Experts of a small language model: 2 picks a token.
Below are experts of layer 4 (counted from 0) of a mixture-of-experts language model. Rows are named router (the router's row for the expert), up (a neuron's input weights, with its number), down (a neuron's output weights, with its number) and show model dimensions 448-511. Each number is 128 + 32 x the weight over its row's rms, rounded and kept within 0 to 255.
After each expert's rows: a language model's description of what the expert responds to; "gets" lists some tokens that make up at least twice as much of what it gets as of all text. This comes from a sample of Wikipedia text that the model never trained on. Tokens count by the router's weight.

# expert 49
router [106 123  99 121 139 128 136 125  88  95 148 178 101 132 108 136  99 127  87 109  87 161 159 125 133 125 151 104 162 137 123 126 118 155 131 145 142 134  55 125 127  89 116 189 124 119  51  96 112 208 166 164 156  73 109 120  73 143  74 123 121  77 178  92]
up0 [102 103 155 118 152 123  81 104 152 130  79  83 146 133 123 138 183 138 150  98  62 114  86 146 191  53 167 153 176  95 108 158 127 160 142 151 153  55 153 108 112  98 153 110 164  54 104 168  71 121 149 140 121 126 228 156 101 115 120 196 148 119 145  99]
down0 [116 127 141 132 124 170 134 137 139 158 110 107 119 145 125  91 198 111 152 128 150 137 126 170  77 134  87  87  53  86 127  92 122  71 188 112 168  97  91 102  98 139  91 158 192 164 176  94 148 173 135 109  93 132 100 113 185 100 166 136 112 164 129 113]
up1 [149 141  81 120  73 150 173 118 123 154 161 150  65 159 116 145 122 102 148 162 139 135 162 123 122 132 113  61  83 147 109 161 137 137  95 230 152 160 169 125 149 116 173 158  52  66 129 145 123 157 160 124 100 104  97 159  89 166  80 137 161 104 188 131]
down1 [183 122 152 172  87  90  92  94 124  95 120 117 229 138  77 142 113 152 114 114 111 188 158  89  84 132  38 118 135 130 128 138 160 121 126 132 178 122 150  98 149 203 137 180 105 120 146 117 170 108 128 128  52  70 106 149 148 108 140  83 119 135 107  66]
up2 [ 84  98 162  90 112 105 199 166 113 128 124 110 133 165 102  58 139 106 112 121 130 152 173 104 143  73  97  64 137  74 105 135 102 141 111 135 125 122 139 108 103  90 137  72 155 103 135 129 127 109 166 143 124 106 118 160 127  98 159 192 206 130 158 194]
down2 [ 95 127 166 150 116 120 145  80  80 147 138  84 143 101 118 130 154 119 110 156 115  76 151 127 115 115 105 168 132 172 182 105 137 127 184  84  74 159 115 134 121 126  24  82 146 140 109 111  86 130  61 129 175 150 108  94  89 107  99 105 133 175 141 166]
up3 [100 111  95  98 103 108 138 228 150  63 105 140 140 121 110 206  84  98 134 118 153 164 162 129 111 116 201 146 187 130 100 139 156 146 150 120 152  79 173  87 178 115 131 151 134 123  99 117  64 153 112 213 140  89 123  43 108 160  93 105 116 107 182 176]
down3 [130  88 123 104 129 171 144  98 151 145 112 122 168 129 128 177 132 164 152 192 193  46 103 173  45  84 132  75 147 137 166 130 177 146 140 149 150 103 109 137 137  39  78 157  85 138 116 131 154 116 148 134 124 156 148 133 118  85 136 131 156 139 150 106]
up4 [114 168 109 146  72 117  83  97 171 153 155 146 106 141 114  92 169 131  98  89 171 108 130 166 164 117 128  99 159 135 108  87 135 117 128 130 107 126 140 121 188  91  72 114  46 133 158 127 129 150 147 150  77 133 134 141  79 122 189  79 166  86 182 126]
down4 [189 148 195 117 124 124 134 120 180 145 127 163  91 123 144 122 103 183 156 124 137 143  99 218 152 152  94 128  96 160 153  93 114 106 109 174 120 149 129 136 123  85 136 106 130  81 139 164 148 117 166 157  68 192  86 149 101 113 144 126 192 135  66 127]
up5 [170 136 152  77  88  42 143 122 131 135  94 106 122 164 108  88 149  71 133 202  58 124 113 122 198 133 103 110 137 162 138 122 106 129 185 183 182  66 104 146 135 142 154 183 135 106 117 105 140 121 121 140 126 130 142 111 122 117 126 145  91 137 131 180]
down5 [ 60 135 150 151 124 100  91 140 153 140 130  91 109  84 110 154  80 134 143 128  97 128 114 108 111 175 143 170 122  85  88 140 136 104 161  67  74 159 115 129 101 138 137 163 121 112 112  98  40 106 117 125 175 107 145 158  69 185  95 134  97 185 184 128]
What it handles: Finite verbs right after a subject, mostly was, is, were, had, has, also took, became, remained.
gets: " was", " is", " were", " are", " had", " has"

# expert 28
router [133 122 138  70 190 154 117 118 125 152 103  92 164  78 127  54 121 119 167 120  88 186  97 137 122  87 190 133 139 127  96 144  91 151 165 176 102 111  38  68 169 170 136  92 153 103 206 160 149 131 107 151 122 144 119 117 159 109 128 117 107 152  82 102]
up0 [131 177 144 101  82 165 174 171 160 138  96  84  93 138 144 104  54 163 128 124  85 218 116 128 148 161 162  96  93  61 147 115  80 134  97  76 110 159 175 199 109 153 165 167 139  70  99 113 190  92 133 126 101 144  93 126  96  78 124  88 171 107  85 178]
down0 [130 141  88 121 122 113 146 133 173 101 124 145 172 152 142 142  74 152 116 109 149  94  89  82 141 186 181 154 159  86  77 153 178 173 207 136 186 124 156 102  87 108 121 110 149 149 166 150  90 234 152  81 124 131 126 105 117 127 121 149 152 109  99 146]
up1 [151  72  94 159  81 142 119 114 158 116  75 132 129 160 101 149 159 174 175 100  93 143 106 123  87 126 171 129 206 144  96 165 183  75 114 155  92  90 147 157  71 138 127 103 129 145 164 151 113  97 160 170 139 140 130 122 109 123 124 152 136 115 119 109]
down1 [ 90 110 129 153 174 125  85 166 160  66 147  94 132 170  82 127 119 117 110 159 137  74 103 183 110 104 164 155 163 108 102 168  72 160 106 127 178  84 175 152 124 162  93  99 159 166 154 104 137 154 121  89 128 100 153 146 215 111 101 117 111 112 103 104]
up2 [126 145 186 135 114 152 190  93  69 153 102  79 185 132 100 149  98 125  72 114 107 131 122  83 153  79 106  90 146 124  98 134 155  89  92 119  93 197 169 148 132 163 120 121 103 105  96 162 123  90 126 143 154 140 149  93  84  67 174 128  98 167  66  78]
down2 [108 147 114 121 110 122 124 171 138 136  92 109 147 172  88 109  73  40 167  85 201 109  76 147 119 134 125 108 147 130  80 140 151 110 115  96 185 108 109 141 134 180 131 113 184 120 205 127 170 122  67 134 232 146 143 135 141 133 114 150 104 188 190 148]
up3 [144 107 120 128 131 119 129 150 150 104  55 118 103 117 110 170 187 120 103 142 114 142 132 107  67  56  65 158 147 175 139  75 147 115  58  60 152 131 152  98  92 102 109 119 132 214 164 217 170 134 145 137  97  64 148 141  85  83  93 132 131 152 130 147]
down3 [172  91 110 127 108 123  94 159 123 100  38 120 176 153 153 119 117 119 158 182 112 105 109 105 183 147 103 149 113 146 122 126 161 111 115 140 100 137 136 112 181 131 166 123 109 156 152 173 137  63 197 146  93 161  98 144 119 132 172 126 175 143 155 119]
up4 [106 117 162 133 115 148 130 139 164 134 102 145 121 113 143 188  81 112  89 130  76 120 178 159 123 117  68  93 188 104 132  77 109 118  72 120 120 155  99 129 102 107 118 102  82 169  35  73 122 129 110 101 142 120 197  78 127  52 106 203 107 117  96 142]
down4 [122 106 133 128 157 108 101 186  92 136 150  86 126 108 134 133 181  85 174  99 170 215 177 176 116 101 183 120 137 123 145 100 104 139 105 105 142  64 105 142 177 116  96 154 159 138 148 152 142  77 137 158 171 107  60  98 124 104 125 176 121 190 153 113]
up5 [182  67 103  48 222 138 131 136 119 118  92 175 142 138 149  88 145 111 134 163 110 132 130 105  81 153 157 131 128 119 109  82 130  83 123 136 128 147 177 191 109 132 147 165 132 128  59 195  90 113 194 179 101 107 173 100 117 158 129 157 119 106 116 157]
down5 [175 106 141 169  80 129 112  87 121 141 135 150 114  91 110 165 125 146  91 145 122  81 144  88 107 126  86  94 103 163 124 151 103 140 121 106 153 166 168 119 138 164 131 165  94 152 156  93 152 105 127 164 105 171 143 121 170 166  86 173 173 106 146  96]
What it handles: First capital letter piece of a word at the start of a line, list item or table cell: K in Kolkata, C in Cover, S in Sun.
gets: " R", " P", " S", " D", " K", " T"

# expert 24
router [168 167  74 112 150 114 176 105 121 181 133  88 111 170 138 124 119 166 160 129 112 133 129 132 156 180 112 112  98 114 160 125 139 139 153 136 101 152 105 147 159 111 129 149 113 100 117  72 197 132 106  62 125 139 189 154 139 118 131 182  83  72 144  77]
up0 [ 69 147 126 148 107  38 196  79 169 117 152 146 121 125  85 164 118 142 105 115 156 136 139  87 124 124 115 183 111  83 103 136 104 147 115 109 141  96 158 189  83  83 136  88 119 128 189 178 141 115 112 105  91 142  86 167 122 134  87 135 101 145 191 113]
down0 [ 73 161 126  80  80 104 135 183 166  77 170 159 169 129  85 174  80 156  83  87  97 137 137 125 176 148 132 120 173 104 115 141 111  51 159 132 161 116 143  96 104 120 110  87 164 124 164 174 147 170  76 160 168 181 113  60 138 176 179  98 129 112  99 137]
up1 [122 129 147 133 113  33 109 189 171 117  85 180  81 207 102 100 112 134 134 127 169 140 138 124 137 147 114 138 153 149 152  95  86 149  94 173  92  93 114 150 111 147 149 193  95 111 171 103 143 165  99 118 156 108 151 147 126  55 110 158 160 120 130 103]
down1 [146  74 145  77 111 151  97 152 156  76 201 163 104 150 164 142 131 159 151 146 186 210 123 131 128 117  88 137 107 122 112 128 133 101 133 127 137 119 126 140 176 159 117 101 141 152 122 107 120 135 123  84  81 110 123 148 100 107 171 173 159 122 162  82]
up2 [175 124 176  96 124 117 145 154 117  98 103 154 122 128 217 154 135 164 111 138 175  98 111 131 153 145 156  92 161  85 148 143 129 157 129 151 111 148 105  85 106 152  97 130  88  70 121 132 112 192 129 128 119 122 142 127 118 117  74 174 148 163 125 191]
down2 [ 86 143 116 121 139  82 151  94 146 127 144  85 100 101 141  71 108 144 184  95 149 137 110 130 129 102 152 124 119  64 149  59 171 155 134  99 131 144  89 135 127 122 166 122 150 184 120  92 134 134 124  99  60 133 131  89  94 120 143 102 100  86 122 102]
up3 [111 151  92 105 133 105 112  92  70  93 102 143 138 130 115 143 157 131  76 127 197 118 128 103 149 151 105 113 114 104 189 117 102  77  95 159 115  88 165 138  72 144 158 102 150 108 146 141 141 125  93  73 121 138 118 151 121 107 128 108  80  96 168  99]
down3 [201 119 130 114 103 122 147 152 101 127 182 170 148 107 112 164 182 150  98 119 113 209 165 150 158  76 173 104 118 176 146  99 135 131  83 125  64  96 158 130 159 124  45 213 170 141 160  88 123  96 164 119 140 136 135 133 156 160 100 165 106 145 182  97]
up4 [183 106 116 185 140 169 110  88 129 181 113 143 110 151  72 206  43 152 163 148  91  47 102 125 117 151 135  75  70 155 143  65 196 140 137 163 148 146 133 119 115 130  74 139 128 148 147 169 121 134 130 126 126 189 173  96  80 117 125 198  97 138 172  71]
down4 [ 78 115 161 219 148 137  69 105 105  85 130 104  93 156 126 139 104  72 148 128 133 104 138  85  68 179 118 100 162 146 156  85 112 155 161  89 181 148 119 137 144 123 179 178 159 135 141 127 160 163  99 147 141 139  62  90 111 198 110 162 182 176 203 102]
up5 [128 118 130 109 150 121 159 135 104  86 165 139 141 205 152 119 151 125  86 155 152 104 141 214 130  87 136 108 122 135 109  52 116  80 136 157 153 150  72 165 120 138 204 156 136 125 155 165 203 102 109  35 209 150 179 124 170  99 160 163  73 133 111 120]
down5 [149  70  68  87 137 112 102 138 100 129 116 103 143  72 180 116 141 121 133 143  91 105 186 107 161 122 100 121 161  88  76 185 101  70 114 158 161 102 193 138  76 100  52 133 177 152 152 143 151 170  90 167 104 101 142 135 143 145 148 140 199 143 112 137]
What it handles: Articles and determiners opening noun phrases, especially sentence-initial The, plus the, a, his, this, some, its.
gets: " the", " The", "The", "'s", " a", " his"

# expert 53
router [144 114 104 144 147 129 123 137 192 142 138 153 146  90  58 119 135 137 134 140 145 167 159 136 118 129  92 165 124 101 166 138 160 146 147 127 148 178 136 101 141 141 133 161 118 127  99 167 119 117 105 201  96 126 184 106 132 115 120  93  85 139 145 103]
up0 [122 119 105 133  89 113  94 108 135 142  92 191 175 141 128 168 159 110 119 186  80 109 158  41  77 162 173 109 105 134 166 104 141  95  94  85 146  89 128 166 147 124 111 172 124 107 104 107 133  82 166 100 123 148 115 133 147 147 115 117 143 137 135  86]
down0 [115  92  75  90  68 140  51 157 116 159 137 230 188  84  98 102 137 171 104 168 161 125 130 113 135 113  81 141 113  54 121 147 123 138 128 142 175 120 177 137 150 156 104 141 178 122 168  86 126  74 177 102 106 136 157 115 151 184 120 107 144 133 111 103]
up1 [180 132 208 137  37 111 104 136 137 152 100 105 153  70  91 105 155 116 144 117 170 135 163 148 146 129  52 167 171 107 119 105  98 154  93 119 136 143 127  79  71  89  95  79 118  78  99 157 111 137 126 164  79  93 193 123 139 130  61 181 113 101 134 151]
down1 [131 118 121 201 133 175 107 134 145 212 127 137 147  78 100 138 143 101 119 123 146 167 129 136 204 139 144 160 133 200 151 161 195 196 103 141 155 106  53 141 149 115 155 174  84 147 116 137 161 110  95 123 115 146 150 148 149 123  92 161 169 118 134 152]
up2 [ 95  98 109 139  87 120 145 176 134 113 122 157 159 165 121 124 114 121 111 165 127 137 160 146 190 159 133 152 136 125 183 128 176  86 183 142 126 155 177 142 107 120 133 159  95  95 130 158  82  95 146 139 176 133 125 102 163  98 122 135 167 155 107 148]
down2 [139 107 130 117  99 149 141  83 148 148 148 110 100  83  69 165 150 122 142 145 117 132 108 143 124 128 119  74 130 129 147 115 189 115 136  90 101 127 219 115 136 162 134  89 119 147 118 104 127 155  77 117 112 105 122 126 140 117 139 163 110 135  92 159]
up3 [ 92 133 131 167 193  72  37 107 122 105  64 121 136  65 135 120 148  49 146  85  64 108 179 160 119 105  91  93 141 128 117 103 125  71 133 128 154  92 103 112 117 101 147 160  92 112 111 218  52 135 126 123  97 147 140 111  62 168 185  80 141 179 190 116]
down3 [ 81 221 157 104 167 147  95 111 138 126 104 121  85 143 106  69 126 173 133  86 118 161 181 175  72 109 129 140  84  82 134  75 150 105  71  58  99 115 112 116 110 158 108 133 111 121 141  92 132 154  54 107  91 151  98 131 121 152 132 164 173 115 111 150]
up4 [106 137  83 124  99 157 114 101 196 145  71 152 123 170  93 141 128 133 123  78 129 162 122 119 103 128  96 118 120  87 164  96 101 219 139 142  88 132 135 200 117 104 120 130 123 126  98 134  94 108 132 153 212 148 119  86  96 141 134 132 197 157 172  71]
down4 [106 162 137 116 148 131 156 134 104 155 139 145  85  65 105 120 127  82 128 141 109 112 141 194  85 170 129 177 103 127 154 116 151 159 131 154  56 102 152 146 117 110 145 143 106 144 146  96 169 125 114  84 148 147 185 120 128 148 157 100 106 186 152 124]
up5 [ 74 138 100 178 101 113 145 144 171 151 125 165 118  89 147  87 139 107 148 143 145 136 122 108 141 124 113 144 154 118  89 107 108 174 128 102 131 148 178 152 133 114 134 163 109  96 125  71 130 129 158 111  97 130 146 112 169  70 116 103  91 123 125 116]
down5 [129 173 120 165 111 152 100 115 107 138 126 130 108 132 150 127 178  82  83 120  74 162 122 157 121  92 148 130  89  71 159  85 177 134 139 120 100  69 134 155  86 134 110 164 134 190 171  82 124 113 110 169 128 154 126  95 154 197 148 128 101 181 173 161]
What it handles: Isolated capital letters, initials and Roman numerals, such as the pronoun I, Group A, Triple-A, II, III, and codes like E05.
gets: " A", "A", "E", " I", "C", "B"

# expert 58
router [146  93 150 114 179 125 132 156 135 173 130  86  84 140  97 133  84 157  70 115  54 142 161  96 104 102 182  68 135 121 213 120 154 159 121 118 156 132 133  90 150 146 148 177 144 128 164 113 161 109 109 142  93 138 157 152 128 153 129  63 140 172  83 122]
up0 [131 115 154 102 177 135 170 144 129  67 116 131 154 135 123 200 135 121 100 125 150 154 167 120  97 149 174 105  92 121 159  97 149  73 123 104 157  92 169 104 165 100 127 129 183 139 148  55 153 103 143 119  94 175 170 139 110 142  97  73 187 112 125 155]
down0 [103 111 184 128 131 139 155 112 104  89 100 106  83  88 143  99 127  88 161 185 125 208 134 124  79  92  79 105  85 104  98  83 165 113 164 103 152 172 131  76 106 224 144 114 108  99 118 103 126  68 162 103 138  98 103 132 131 124 119 139  49 158 145 118]
up1 [112 140 119  89 181  87 141 123 150 115 169 132  65 165  71 147  91 120 131 170  89 141 136 129 119 115 154 166 178  55 135 112 124 124 124  60 113 153 114  99 167  80 142  91 137 164  89 125 157  83 136 121  85  88  97 123 124 115 108 134 150 118 117 100]
down1 [119 142 123 202 139 145 127 164  71  95 132 169 215 121  90  52 138 115  97 113 128 129 101 167 114 157 121 121 121 128  74  89  80 143 125 121  87 102 163 168 117 150 105  91  96 143 150 116  99  71 103  80 143  79  85 123 144 149 122 175 126 112 156 100]
up2 [113 126 135 124 174 153  97 217 125 145 153 102 135  68 124 100 125 148  90 116  88 137 118 126 115 129 129 105 153 125 200 127 164  57 170 119 176 120 146  68 107 123 255 152 111 101  97 198 163  87 157  83 101 135 109 140 148 122  95 131 110 154 108 126]
down2 [174 112 133  98 138 113 130 181 177 127 155  94 164 114 138 135 102  41 170 217  89 106 127 150  76 143 136  81  98 130 118  95 137 154 146 110 147 119 169 130 186  72 132 144 147 130 102 173 153 120 122  91  99  92 156 151 217 140 113 126 123 177 100 121]
up3 [141 125 109 144 128 144 136  98 145  96 146 111 106 146 118 136 142 108 118 157 117 149 111 103 112  69 127 121 152 101 133 145 110 108 106 120 187 121 157 129 112 110 100 174  93 157  90 192 145 177 132 120 114 116  99  82 131 141 103 138  81 160 135 111]
down3 [ 95  90 116 112 109 145 102 134 129 147  93  95 159 100 134  97  95 180 184 110 102 193  75 117 107 191  75 111  84 122 109 125  99  84 123 211  98 122 127  98 107  81 185 118 185 152 118 174  96 104 118 175  59 144 161 149 121 137 134 125 158 120 126 143]
up4 [160 134 133 119 104 153 195 132 155 116 149 151 125 172 164 107 101 148 116 120 161 146 151 107 162 150  90 164 162 140 119 111 167 184 107 141 161 114  88 129  99  77  95 173  93 113 188 119 117 135 151 104 154 136 105 119 123 155  75 137 104  94 115 126]
down4 [161 199 103 183 152 113  99  60 104 128 152 131 153 132 136 167 136 152 117  88 115  63  87  89 161 171 190 144 101 164 165  94 189 138 134 122 166 132 125 105 136 113 156 145 177 167 173 129 120 137 132 105 105 100 143 143 192 198 130 197 130 134 134 113]
up5 [162 141 128 138 127 145 117 103 139  97  83 217 198 106 164 125  91 138 141 135  80  57  99 106 121 106 167 123 150 171 152 113 122 181 123 168 145 149 119 162 129 140 163 149 151 127 149 147 125 131 121  92 102 178  95 165 105 126 163 109 150 142 130 121]
down5 [ 70 135 138 150 126 144  96  89 110  98 129 148 141 145 191 201 119 119 126 127  50 172 111 140 149 143  94  71  78 158 152 103  94 152 105 100 121 105 145 135  98  58 111 159 120 102 157 108 142  73 120 154 131 201 129 172  90 137  96 172 177 136 193 129]
What it handles: Past participle and gerund endings like ed, ated, ing, ized, often after was or were, as in bombarded and equipped, plus known and named.
gets: "ing", "ed", "ated", "ate", "ating", " known"

# expert 47
router [ 95 141 121  64 147 162 166 100 164 153 137   0 150 136 111 108 184  83 130 161 110 166  85 128  48 112 101 165 121  84  99 130  76 170 129 112  90  37 160  80 131 142 119 161 151 100 108 145 140 155  95 152 119 148 114 172 167 103 163 125  83 144 107  93]
up0 [156  84  79 103 144 118 116 125  88  54 114 168 135  89 150 136  66  96 118 115 107 126 146 114 151 122 118 167 153 174 155 138 101 115  93 113 135 124 116 162  93 111 118 219 126 113  99 154 117 185 128  77 132 102 141 114 127 148 105 148 128 127  94 135]
down0 [127  75 114 199 156 109 143 120 135 100 172 124 202  72 114  98 126  85 124 100  66 194 152 112 107  94 121 121  99 195 123 125 117 124  97 133  63  89 129 149 116 193 131 138 155 190 156  95 153 101  57 174 180  83  98 183 111 185 183 125  68 172 111 181]
up1 [137 184 152 114 109 123 112  97 107 109 128 146  63 139  94 151 180 157 177 147  99  75 142 133 145  84 101  71 142 109  95 139 228 104  57  76 132 141 105 121 140 115 133 129  67 107 129 165 141 114 160  84  90 207 179  87 127 150  74 133 114 178 180 120]
down1 [160 109  83 115 148  98 138 214 102 101 124 143 102  31 112 116 153 125 127  96 172 145 125  86 178 136 108 153 131  83 134  48 200 116  92  90 132 128 117 159 176 126  99 165 147 133 133 112  98 156  86  91 111 131 122 143 145 113 132 109 106 148 101 142]
up2 [191 142 178 158 136 133 187  78 116  78 144 128 152 150 169 135 150  65  90  92 137 151 115 125 192  70  85 151 176 119 134 111 119 171 184 145 138 124 120 121  79 111 126 105 153 133 121  94 107 165 156 145 189 156 169 113 126 149 166 141 113 166 118 134]
down2 [103 141 150 161 122 115 127 154 101  80 121  76 143 155 162 102 157 222 139 135 149 122 114 113 133  98 132 104  89 129 140 155 127 150 165  86 107 190 155  95 109 154 156 119 123 106 163 135 107 166 114 123 174  89 133 133 159 148 114 122 134 154 117 137]
up3 [184 139 143  94 103 171 100 193  72 227 100  93  98 119 115 117 135 103 138 111  58 174 155 140 110 112 102 143 119 164 151 110  81 107 145  91 145 104 142 101 159  94 131 126  89 111 118 175  73 137  84 162 132 102 157 162 150  86 132  76 121 172 135 159]
down3 [176 159 135  63 116 129 142  73 124 126  94  93 172  21 105 143 125  70 135 160 102 100 148  97  73 117  93 111 125 152 133 109 161  77  62 123  99 123 134 108  61 198 116 104 123  87 145 171 176  40 128  99 131  67 125 134 110 110 136  62  94 158 166 136]
up4 [159 134 137  99 180 129 154 161 132  42 144 224 127 151 128 169 109  72 136 149 127  98 122 110  76 108 121 108 156  76 113  85 143 109 105 155 138 127 152 135 153 158 111 142 171 127 170 127 142 149 157 103 132 136 125 144 112 151 160  91 150 152  81 145]
down4 [ 87 107  90 124 132 132 125 149 157 224 197 105 169 112 131 117  65  99 115 162 118  97 117 128 125 141 119 131 155  39 158 109 169 105 125 172 123  86 125 105 121 201 148 101 138  99 175  89 166 152 158 148  84 126  89 165 106 133 164  69 113 140 134 162]
up5 [117 122 166  70 165 149 101 202 122 142 100 126 121 124 170 123 190 124  68 170 110 169 183 129 119 185 113 169 171  54  36 176 123 153 141 205 107 111 143 152 125 157 111 131 132 106  78 167  61 179 226 117 138 169 137 103  96 135 131 150 104 145 154 103]
down5 [119 144 156 139 165 104 138 240 101 106 126  91  83 131 163  64 147 175 118 110 127  95 126 112 107 129  98 149  84 119  81 148 163 118 124 140  93 168 122 108  87 126 115 143 126 149 168 104 144 110 144 127  56 181 102 119 139 180 178  83 115 108  82 153]
What it handles: Plural suffixes and plural nouns ending words, such as suppor-ters, lawy-ers, compos-itions, ATM-s, and people, members.
gets: "s", "ers", "es", "ations", "ions", "ors"

# expert 55
router [143 142 129 162 179 154 114 131 152 166 160 119 177 158 147 156 137 141 128 105  68 118  74 148 123 134 177 125 122 155  40 127 144 145 145 134 140 114  28  93  73 143 108  92  92 156 214 168 125 164  87 179  80 147 130 108 157 118 147 111 135  74 113 136]
up0 [140 192 121  91  80 114 161 133 135 155 110 119 116 153 155  89 129 176 167 133  54  98 127 122 118 141 146 176 133 129 124 216 130 147 134 113 129 115 171  82 132 149 135 111 125 149 102  87 107 111 192 198 140 164 137 150 175  66 175 149 119 128  81  93]
down0 [138 126 173  83 111 138 114  79 145 128 165 131 180  94 122 134 109  80 155 119 162 111 177 104 133 145 135 147 116 171 128 152 117  79 136 122 139  88 171 129 111 173 101 133 140 122  93 118  87 165 190 110 150 167 153 141 128 156 125 124 169 116 145 119]
up1 [155 107 114  99 114 123 122 137 148 148 122 173 104 124  52 164 112 127  85 122 134 150 115  93 120 147 118 130  88 135 119 100 161 123 143 113 123 102 140 166  98 150 127  92 166  88  80 180 160 165 129 109 108 166 112 135 136 110 134 122 153  45 111 161]
down1 [104 131 104 160  66 171 125 167 130 124 114 111  84 143 108 154 142 169 131 108 107 146 137 128 122 186  97 150 155 157 200 105 129  58  77 128 148 154 142 135 167 140  59 175  92 148  94 120 174 111 141 138 140  80 112 131 174 122 167 195 193 144 110 151]
up2 [111 107 144 126 107  52 143 209 179 147 135 153 178 121 128 173 141 143  70 100 130  87 131 129 140 103 132 100 145 138 127 112 166 153 162  99 110 185 117  78 139 148 163 142 153  94 128  65  92 119 146 138  83 115  86 109 116 169 152 143  81 160 182  79]
down2 [100 108 164 103 162 167 130 123  87  80  92 127 136  69 124  80 181 152 125 144  89 147 140 160 156 124 158 174  92 161 139 132 154 150 184 205  74 168 211 143 109 122 124 109 106 183 123 121 130 145 170 127  94 176 136 144  73 135 110 110  73 172 148 175]
up3 [183 142 101 100 116 139 130 200 100 157 158 183 137  83 155  97 157  38 226 132 146 157 100 136  57 122 123 128  97 136 169 138 158 160  79 130 142 108  75 178 173 145 149  86 124 155 141 181 111 147  91 154  87 114 143  87 137  75 156  90 123 123 109 172]
down3 [195 149 145  64 118 153  79 109 124 116 144  86  41 105 154 129 129 161 148  84 100 125 141 117 217 110 157 123  53  86 142 140 126 114 131 141 128 159 149 103 167 151 168  49 147 103 105 108 154 158 115  67 154 154 126 142 169 122 103 130  85 126 158  91]
up4 [ 90 151 183  84 122  78 121  97 116 148 105 161 127 168 114 121 176 140 149 133 164 124 120  72 142 129 125  52 158 117  21 108  88  58 154 107 143 138 106 117 131 118 109 160 107 131 171 160 157 155 119 101 141 188 169 137 121 140 113 120 135 113 171 140]
down4 [124 131 174 125 146 143 141 134 112 177 118 133 147 134 113 168 171 104 109 149 114 191 137 112 103 102 100 111 111 137 135 133  87 116 163 115 116 116 169  76 153 119  70 126 119 123 127 222 157 139  89 106  98 132 127 109 130 128 177  64 154 109 187 102]
up5 [172 140 167 160 172 119 190  71 112 121 139 129  83 158 116 127 140 150 121  74 141 142 111 111  95 132 121 130 146 114  72 112 139 142 154 161 114 120 160 216 137 176 111 154  89 186 172 190  97 146 108  92  48 137 125 159  75 101 113 100 157  95 140  93]
down5 [132 148  92  91 134 194 102 100 159 164 153 158  91 180 118 117 117 175 184 174 101 133 155 153 109 182 111  93 107 135  69 146 160 125  80 147  62  98 163 101 149  90 131 146 206 102 131 124 129  84 101 117  99 117 139 162 100 143 108 120  96 100  73 146]
What it handles: Indefinite articles and determiner-like adjectives before a noun, such as a, an, first, one, only, same, second.
gets: " a", " an", " first", " one", "th", " more"

# expert 5
router [138 139 161 109 152 117  85 147  74 177 135 141 119  74 121 108 179 137 106 142 118 207  94 116 127 141 158 139 157 169  77 105  66 142 138 155 171  87 175 120 179 153 158  95 182 113 201 211 118 124 100 161 111 124 127 129 167  87 101  88 179 179  21  69]
up0 [110 163 142  57  82  93 112 145 129 152  51 137 136 135 116 108 109 123 114 148 142 123 169  72 141 178 140 110 104 161 100 126  20 115  96  78 124 108 158 131 136 163 119 164 102 107  88 121 150 145 150 154 160 161 126 115 148 116 121 155 158 136 131 140]
down0 [163 148 124 100  93 165 116 165 108 118 143 149 142 118  69 126 121 187 101 158 165 164 176  81 199 151 134  94 121 123 132 144 114 139 234 121 155 138 139 184 105 123 127 175 104 198 100 112  76  85 139 154 114 170 104 151  56 184  79  87 127  53 151 143]
up1 [110 127 161  68 141  95 146 173 126 126 141 202  96 149  94 104 134 181 128 112 109 130  95  79 121 145 115 130 178 130 159 131 127 157  69 105  92 148 140 175 150 123 128 155 148 124 154 120 166 127 160 159 128 110 138 138 126 173 118 197 124  96 125 102]
down1 [151 122 106 114  92  91 158 118 104 146 145 116 127 159 116 123 134 147  49  95  88  61 120  94  92 112 104 145 129 107 116  70 101 204 123 135 146 188 151 122 161 121 114 114 156 122 175 138  64 151 122 183 120 146 160 106 107 179 161 122 187 186  98 109]
up2 [ 92 175 113 108 117 143 135 123 179 172  82 119 161  65 126 131 106 170 111 171 144 102 157 188 173  98 137  72 142 140  86 129  46  62 118  58 171  95 177 134 166  67  93  73  96 102 143  63 153 193  97  76 114 155  85 202  79 139  93 126  96  97 112 101]
down2 [ 94  82 143 115  73 148  74 126 117 113 140 127 133 179 139 141  98  95 143 148 100 120  71 112 142 115 150 173 138  86 138 103 228 114 131 130 157 142  78 140  78 127  74  93 106 100 170 198 132 143 189 128 142  81 157 139 108  95 112 137 154 198 139 191]
up3 [167  92 140  76  98 133 172 126 164 153 132 140 121 145  93 109 173 123 121 137 126  55 120 132 181 125 107 123 111 129  94 128 126 172 131  97  81 105 155 204 139 119 125 111 230 131 149 169 154 121 158 130  87 146 145 158 159  93  73 159 172 119 126 130]
down3 [136  55 121 105 191 152 116 164 140 228 153 112 152 149  80 170 167 139 106 177 141 147 128 147 143 160 115 197 138 137 131 142 122 169  91 147 115 124 168 139 158  86 173 117 142 152  82 131  74 129 139 204 154 179 159 136 196 149 162  58  85 134 104 166]
up4 [125 151 174 119  76 182 113 134  69 161  63 109 107 119 176  94  75 117 149 153 165 149 180 132 156 152 109 133 142 175 137 160 119 110 164  87 139 125 187 182  77 120 137 157 185 114 160 126  90 132 165 146 157 159 145 109  93  74 171 184 116  81  90 122]
down4 [165 142 100 121 114 116 111  80 151 141 131 196  79 100 130 182 121 117 116 107 151  99 120 145 131 164 116 168 128  67 129 131 120 109 150 150  77 131 103  90 167 133  83 105 131 174 141 133 161 108 144 147 128 129  75 104  91  81 204 167 114 138 162  94]
up5 [160  96 109 126 174 103 131 154 101 165  79 169 114  95 105 197 174  69 174 149 137 149  85  88 103 126 190 136 105 129  51 121 154 179 137 145 145 107 128 125 137 196 131 131 139  86 133  91 117 145 116 184 161  88 116  69 164  83 100 152 113 153 117 113]
down5 [ 95 148  68  62  92 152 120 103  87 166 127 150 145 166 112  70  90 186 100 140 161 135 106  61 103 107  79 119 133 152 113 137  86 164 148 102 106 140 147 144 156 117 146  87  76 124 124 135 192 175  78 104 115 114 131 119 128 142  90 149 162 122 133 142]
What it handles: First pieces of capitalized names and title words split into parts, often foreign or multiword titles, such as Ch(icken), Fed(erer), Air(es), Sch.
gets: " H", " B", " S", " C", " M", " G"